Weights of a small mixture-of-experts language model, trained from scratch on English Wikipedia: 44.3M parameters, a variant of Muon for the experts.
Below are experts of layer 3 (counted from 0) of a mixture-of-experts language model. Rows are named router (the router's row for the expert), down (a neuron's output weights, with its number) and show model dimensions 0-191. Each number is 128 + 32 x the weight over its row's rms, rounded and kept within 0 to 255. Numbers have three digits each.
Before each expert's rows: a language model's description of what the expert responds to; "comes before" lists some tokens at least twice as common just after its tokens as in all text. This comes from a sample of Wikipedia text that the model never trained on. Tokens count by the router's weight.

# expert 4
Description: Table row endings
comes before: "|", " ", " The", " |\n", "|---|---|---|---|---|\n", " He"
router:100074097081107157086097109157161158157164110140134143149082107115145176156074122123168120130122095130147160085152122114085181093117175130141144105158111147115165083093147083128090092156087112115099119174120138122068151074117112174112159151105147140144104202125182195175125133134168116078121086166136158132174076102145114097168181094061151093095164149164146122089091090176106122123168082173170079148109137102095147111095153181148105178156147101102089104144137175076087111143117092116157166112097111117074119126114158124166115153109093057139132187167130111125110183117208102088
down0:126082099146166113087088152130132125075155145108125065148085141122080070125171161112154160114160091093122143115172148093107087127159105188099145131086116122138116142110140154193122110109128115062124108099115091093108108161102141154134098127113094061132118100125121109115166162135183086133101083119106167118102087161146109139129179152100174112097124057099174096104092150195085138127110136067175135139166175139075151125145034131081102158087115104183113169101089124117088119092094106121089169089187102139049141113160084129167132110163126138162157140141190085094123107098126120047

# expert 8
Description: Infobox line breaks
comes before: "-", "|", "   ", "==", "=", "Personal"
router:099111139074128133087127145120169157197159092132119123140090126131157146181098166172142104114114104183155204098148146087086138082094169156168118121147132171162117080114186097115103102162088090064119112145104115135107151083093106141068151140151146144135134160134172118174134124142147074069106089138159188116161044115123143118134165101078173104120180182173099123077075097158092089150098119164177108145118063125097161112124122141106131183118090078072072126116138150097088076184079121127116138112118097081092102094104167185135117123119117106156091156158105087162109163098145120116
down0:137134086115127157083153147097171095109180093134122137182127055131134097100140138082141141145131090149152119098127109137129111145147141133114092107113142140189143103095159167115136053113087075100156147192121138180063160127125158162124085089150106182115169125118160165221120121127155127115120116112096137161076085110168028150158116131056110118087181147160146140153100159122091147164136154191168101142145092108102158078161136130121121112129127125085079107123159139073187177103083107105124028102155127101117132096146124202122165155106147157176131193148110126134092130146146108173

# expert 24
Description: Copulas and closing brackets
comes before: " a", " |", " is", " was", " also", " an"
router:092110117111101138093119113171161150143160090131145114124121128133160179151094132166147151143100105103130189091160155127106118089109154155139094049137098136104151090104129122074130102177095077107111156162114144179097175150117141121139177089164098182149073200106166168144180132156132104123111075162160155106135112103158080109159140107109096085091161154146131104106100089157088128141090113157131090161101047156117143125099124148126125203121195109085097105113167203144100128111110058123138143080139084128129139167094134138104109139125102100200070145195104060118112140098223096102
down0:073108109136142130131103180215120139125134124172184086129147086142128190100119139146094126086113145116200092179134162125093114048094159123111124127170113087142151089150119180086139120106145162118127141184104144163206122103103131097154124117110113101079173075137087106067084125162141102053154126109104103148074132081103105160078175085104163139075163132114122067156138112139116127163104173094158153130166160190144140078126160146135187104160145114155103145145120206137166149163106188132184145097089139159101114126146166125140098151147140139103131173104171133136176119135067151090

# expert 33
Description: Range dashes and scores
comes before: "1", "0", "20", "19", "2", "6"
router:096098076079112135099118085159145141169145097111131148177116131060164163136120126136145122101077084139128173084181147113089153083108123158113104101156127134133160100108150079097157118160118096111105121160109143147073143102069096160116130109119174227119107159090154164195105137151179073090103112187191161110156102113140102106145156090104127070100163143156155119070116106169156099116118078137175074153109089082109177124092130142107127161156133110118096086095149147147066087149100097095170133121068092130092163135086164184091053134153116075150093177116107115093113154104160116111
down0:160129096091135136193113080153172103118086117141090113079149155174107157107164134146164103157094122154145111118072051109139141091093138123093160129135144134140119101138105108193120121111180162168189096113149083111085066142130164131107163135106086118106141088135105079166083131126110119141193160130115160099147139151119125148084094130194204154148152076154105079147175117152175136113110136077148112106167073160140090075143131130109119128184152133102097144116047156112184176128106123125160129166101103131070066108105117107175129074107139142080135056125156154138106117120084222147

# expert 34
Description: Institution and abstract nouns
comes before: " of", ",", " in", ":", ".", ".\n\n"
router:105063134126102146123121064178159160147154100116124132148116171105160157145114176167150145133074066132109155091156163107115130122109125163137060111135102173135185092124155116120112069120143066141047104149095151181100163108134048129092130097120132145141109167120157150135160196166170132111144103173129128093164085125174116065158159074115188079100136158168100107070108094146093095123128074167149091146131080076112147103110185128098105125133125113131041113077146124087124125186116060145156187148106075104130143155098127158141126179165153129135125152185129116121101146135149123085
down0:151127111076121095126107130140189071070152109073112119208119076157138128146173121130198090106125078149127116122173122146197140119038175096175124137122115133110138125044125139151130114133175110088138120154147148157060142156145095074127157161168079132139118135137140143121103152057174123167033092157088069150114144123124082167091090155084169124110152167138117115116129132105147134172089159147148104120069153107146150139109068144135143079156146128142094160118181137156134114122184148090073195135142096162111174160170182152135112075073155121132132143124144112109155119127135153154

# expert 0
Description: Table cell separators
comes before: " ", " —", " +", " −", " .", " L"
router:100111073094078150080113118111139188137139117113124124143125141111137158194085156169132094125138131102139143110164135137066189090125141128141091072161102101161156113085144059124104121174111123105101111124145105130124140086137100138082117112152135152123111112120171133163127116161174139119114056127130163133144086122149114113178145131027117063119192175158134100130102111161124109127114097164172069167097081118114148134020162166122120192132136082057072115132135150107101053166121067108125135127076097108096149154101134161108127121147141077169132169166088069128097148113187091088
down0:102185143137056104161131234074129166090135150151109107086108135188138153119186160140169155080145173158031124139099099136108129162120093153125091111123153142173098064169122151081118120145104153093172147122100141095106118162162123081117088094145109127103091104068150129155156142114136107159134136140076166150166140116067124176138096150150158076104134097137095097175146169139156132156151130057125097120079146164117176098122105146134129112165090154168135152117086149125075132111140102102079071137150120168078184176105151135094104112084134161050117120089141117123081177109096099145

# expert 19
Description: Commas and clause connectors
comes before: " ", " he", " and", " the", " which", " it"
router:099098120081099163087108104120135138180151107129062191154131107130136127197097132175179075101131089103109143116180131062108172103113100163122136056138105161164109103114156090120113106163099129104095135128062133160102126138106130149135181129154111177056100131161208147153136179159154113074123120213143176086165089138168153087155161118128148115060197164139142124120122103162160103128130105179142060178098083129142135127047123147127115169167101100122104121126152143082083128140118128102159167144088103117089140178103171141106120122098136114177113143174114106136134143117200089123
down0:078164157149093149163153114134140102105103144105117123087133163152136131122156142156106116100163091093145176093099164122106143181097195146164158082121160146171130119135087083117083109076132117093074170134113108100099104158128141124155041137134160100155127111137143142130110165080118106173116097121126055146142115124154138139093146183128108124100178123110067088163141095152114129116107186067129101118188092108169099169100032137180121099101174118086071084077100119144112138135153173123143070127191104175117143198171105124120108086120138090164132128062064155120178088088138165097

# expert 6
Description: Conjunctions and commas
comes before: " and", " the", " a", " but", " which", " he"
router:114082126096120155120087137138144128128210131130125146133115118087141139167128108189168156142130075126170171111169153095105166100128126203168110095145132139142150142098165096117108107177090117076075147167083104166096188130118144108132144137139198209097063182148179145157121147117155100118105115180156118074154082104185106124122146127116120111057144159130132100106127092191171091108093153155148076157115050131127161129011122127139109131117134130067109112115131154114111135149063133116116110131087120120056105092089136127111098154101120068154148137155106113159122161101180084097
down0:209157157121066104048088114131164127153171140143169067139061179191122119150139120141064185132189097130087081128125117147105095182138136173102168125141111114091125154140115119174135112133109136128190097106124123178123152106168112151122188185111086133120102130133109181110137072139146129093121132070145179134113101130119136141124108189160113087149146101099137076153159087121129087091110113079112098184139110124101079138120071098114183140167118155104150170131169077093153118081113075167062116136161171077127073128116150114089108171130077142114162195146139134156123119160097146148

# expert 21
Description: Location prepositions, zeros
comes before: " the", " |", ".", "–", ";", " |\n"
router:098098117089109136115095150145173150142155073134145100208110105094138121124094140155140135107102099142129142111172176115088180099109129164133120111156140132121120122115156086115090091167128098099103142158043110135070129133094097156102213093142139142101096138121206160149150127153171108101117094155168169138157099095198158115173142098103122083115122125173126099084100071160120063136148109162168095174105094131112133100105106180136141173154153095112058090123134190121105073124111096110148185101105091095091175103090160161136075138118148088190139128155084086145088145087177059090
down0:139100055095173104183155135119148120098138137128173081138134164087112105128174111126224089105097115137129112148107106121157117113064081167167147096135140147156121082143108190136199159154102106133073062109137081123134107136163093216118131114145162125108135136130119135146077052172125070093186079049120103129135073123133171102110144144154164095102119196133110146121137110166101131130128140145100163078127073161120112125127137160147097155163138141160144117177133169127101115091105187175156120099095125098090149132078128138085076163133180158143134152142170145115153130115082159210

# expert 26
Description: Person and group nouns
comes before: " of", ",", "'s", " and", " in", "."
router:114098091113126169113046136126158140149146100143111110191030131095194172154097154160122118119086117138080145118118164089132141102119098148184099097168097131137138103111113099073152090159097100111038145166108105130118151114117072149064183097127182159142087178119135130165150159100157119124136064140146155089155061130129132081133184103079142081054166178178111123096094082155150142095129093159141110168106059103106197123090148150120087132130162104122106096125178151090109133159133124115154164101107084108113152122076137172136090117144141116163135148146092102152108164095152089122
down0:121144152104133133148132137205078150163122110167088097079111175133168126107128089139133194140184189168154099124144129134184151176123125147232134135189197089079148136119092149121188094159096137091124169098125086173139126136170090094163081193137116155112160136138114111117124137133141131178116130094148134168151143153104116129108130136120157129114118135182129183165186082149139166207109127121115134091131156121097102136110101174089119106122185093110074194114132088162051155132123103116103098108107163123090089121160113110083161072104183195151069123074137118115133127123158119151

# expert 30
Description: Year digits
comes before: "–", ",", "05", "09", "06", ")\n"
router:094081109088140139106120122157172170145145073060115161133056138089155183170120189134128100125105113171103126104143136130046172116129162148132059125146119169169156123076132105109088095184117094111110158182083096142102142115092117126099182078119158139126138218133128194197147152166181115105133119144161184127139110145127160127163128101097120116128132148145097109094126117196136136145111097141170098193127104117099148107093124158138078206185132098132113051092137116140113079132098089133135166102118122068121175129127136135122119127077097112144125169168074134112108166085124059123
down0:130078088111148134151103166163038108114121053206137127098127128114137105118097187126111171139166055140121117170140139137088116139096098139155063135106163078102124126173129159078100113138143152099144169152089165127117140197132090118146091111092073167147179122130082164147166102150086205081150175129173101161122114152176118152138157121100110128101086178155132098062136087165072114122086124115142147124126133162108163173143093046119159129139101104142137191116114058177113140176166130138051090113112160141109108116122169183117096122133181124088100107114103141095134145143099124123

# expert 1
Description: Biography event verbs and dates
comes before: " ", " in", " to", " the", " of", " on"
router:097073081130117139103140089096155111136182055125109079145111086124159145156137132134128166153089115127167153120112138097109130114107156189140087131137108135138129114108126133134085046157111120125107131126123162144118201080108050128092160061109131194078108146099168140148119094152174126100092078160129163104133115132159135120155182112090149112145146154192124112073112113220130134084105098158125082184091109120118118093133151141144109147154144106130120098081135135115064116150100110109115162128052060086056108197103146184157086146103145102208086132164116070170118146126130122094
down0:134127098106083134134170102068107175108136138077137134110153168138150119142090114134097144156167106064122110164118174144144153105124192142151129075145128123156166103167175119094091166178123097172103099085113109101158130091101123191077162081101143131154112120057146154108125184110131108147068165163144196113109097149134125156177091121095179122158176100149076159141138115136101128084139195134096147130130118169173082105054123118090131075166164162134130164136122164151111129149194135150111182072140114091115161098129104147155110126064077123107053161124108082086083172159129087074

# expert 7
Description: Nouns for works, statements
comes before: " of", " to", " in", " that", ",", " for"
router:118082140110141156113137087109157169193156107159106102144093055100174151155129128128157144140066094150143155122154155078115154106114092180164099086148066116117154115115123125101117064168095092127096077131135124186108144121127077144133175106105140140128107137111137144163167178110152086123126135150130139115121052146183149111166164102120160120114150132164148134033053064149174104130097094129167128132089062115090118119125129153114140129152159109081089077111136135129086119178116075099136196109083072132092154170107184131128068198128142119146075152212142075133121150123128105099
down0:099105118124118094123111149144129123071160161084155118209154118120133171111131092177123102178132184140150198126109138146122108169122095171153154157151138122104110129149131111109140111097074143121161153142064172149148112097146092153072154119129123071138111116160188062081153067106155112118108139081051177150168115097134134212118089145097115135178095123112111159202156111129090064078093073155157141157140159090146093139130129127149116120084118131132123063168086143104185154108187144149173113159133102078127157182124107136147138158179109135156108088068152131107121100130224117125

# expert 20
Description: Spaces before numbers
comes before: "20", "19", "1", "0", "2", "3"
router:103117077043105126076115090133146134131129134123089104168080116134136131165133146160139121130117087111101143103185158133100147092085161128162141139141123146143121099071159100068087096141126096122126138169101126127097138150106117175065134094135109152150124157133192168135170118168195106105091103145175134122141115077121101063137133107028156091107159118171135128099121102172153085150108064153165069144131062102116145099098154127168098168161106104130085128111136144157085072145120116144162175137133104099067149107109119210109055132127117041137105185146106102148129123082185073103
down0:085108154163128140215122093167124160127162089145166157144174163100145093137168164141138116181118166097101157139136124112138154117078165130136088073165142196136102118079143165077160112171095132110149154101145120160083188109136136160188078125124116124064124133100097118133093116105133130097093137140120095088126098103104128140129091146093137101116060077086100157118165174141083095178143159193130159181125109138085167190084113142119159108128178122157117066169154087100142107172098166118137086074179096096092129215120132103164089170152091114141144126169120154171154053128130119099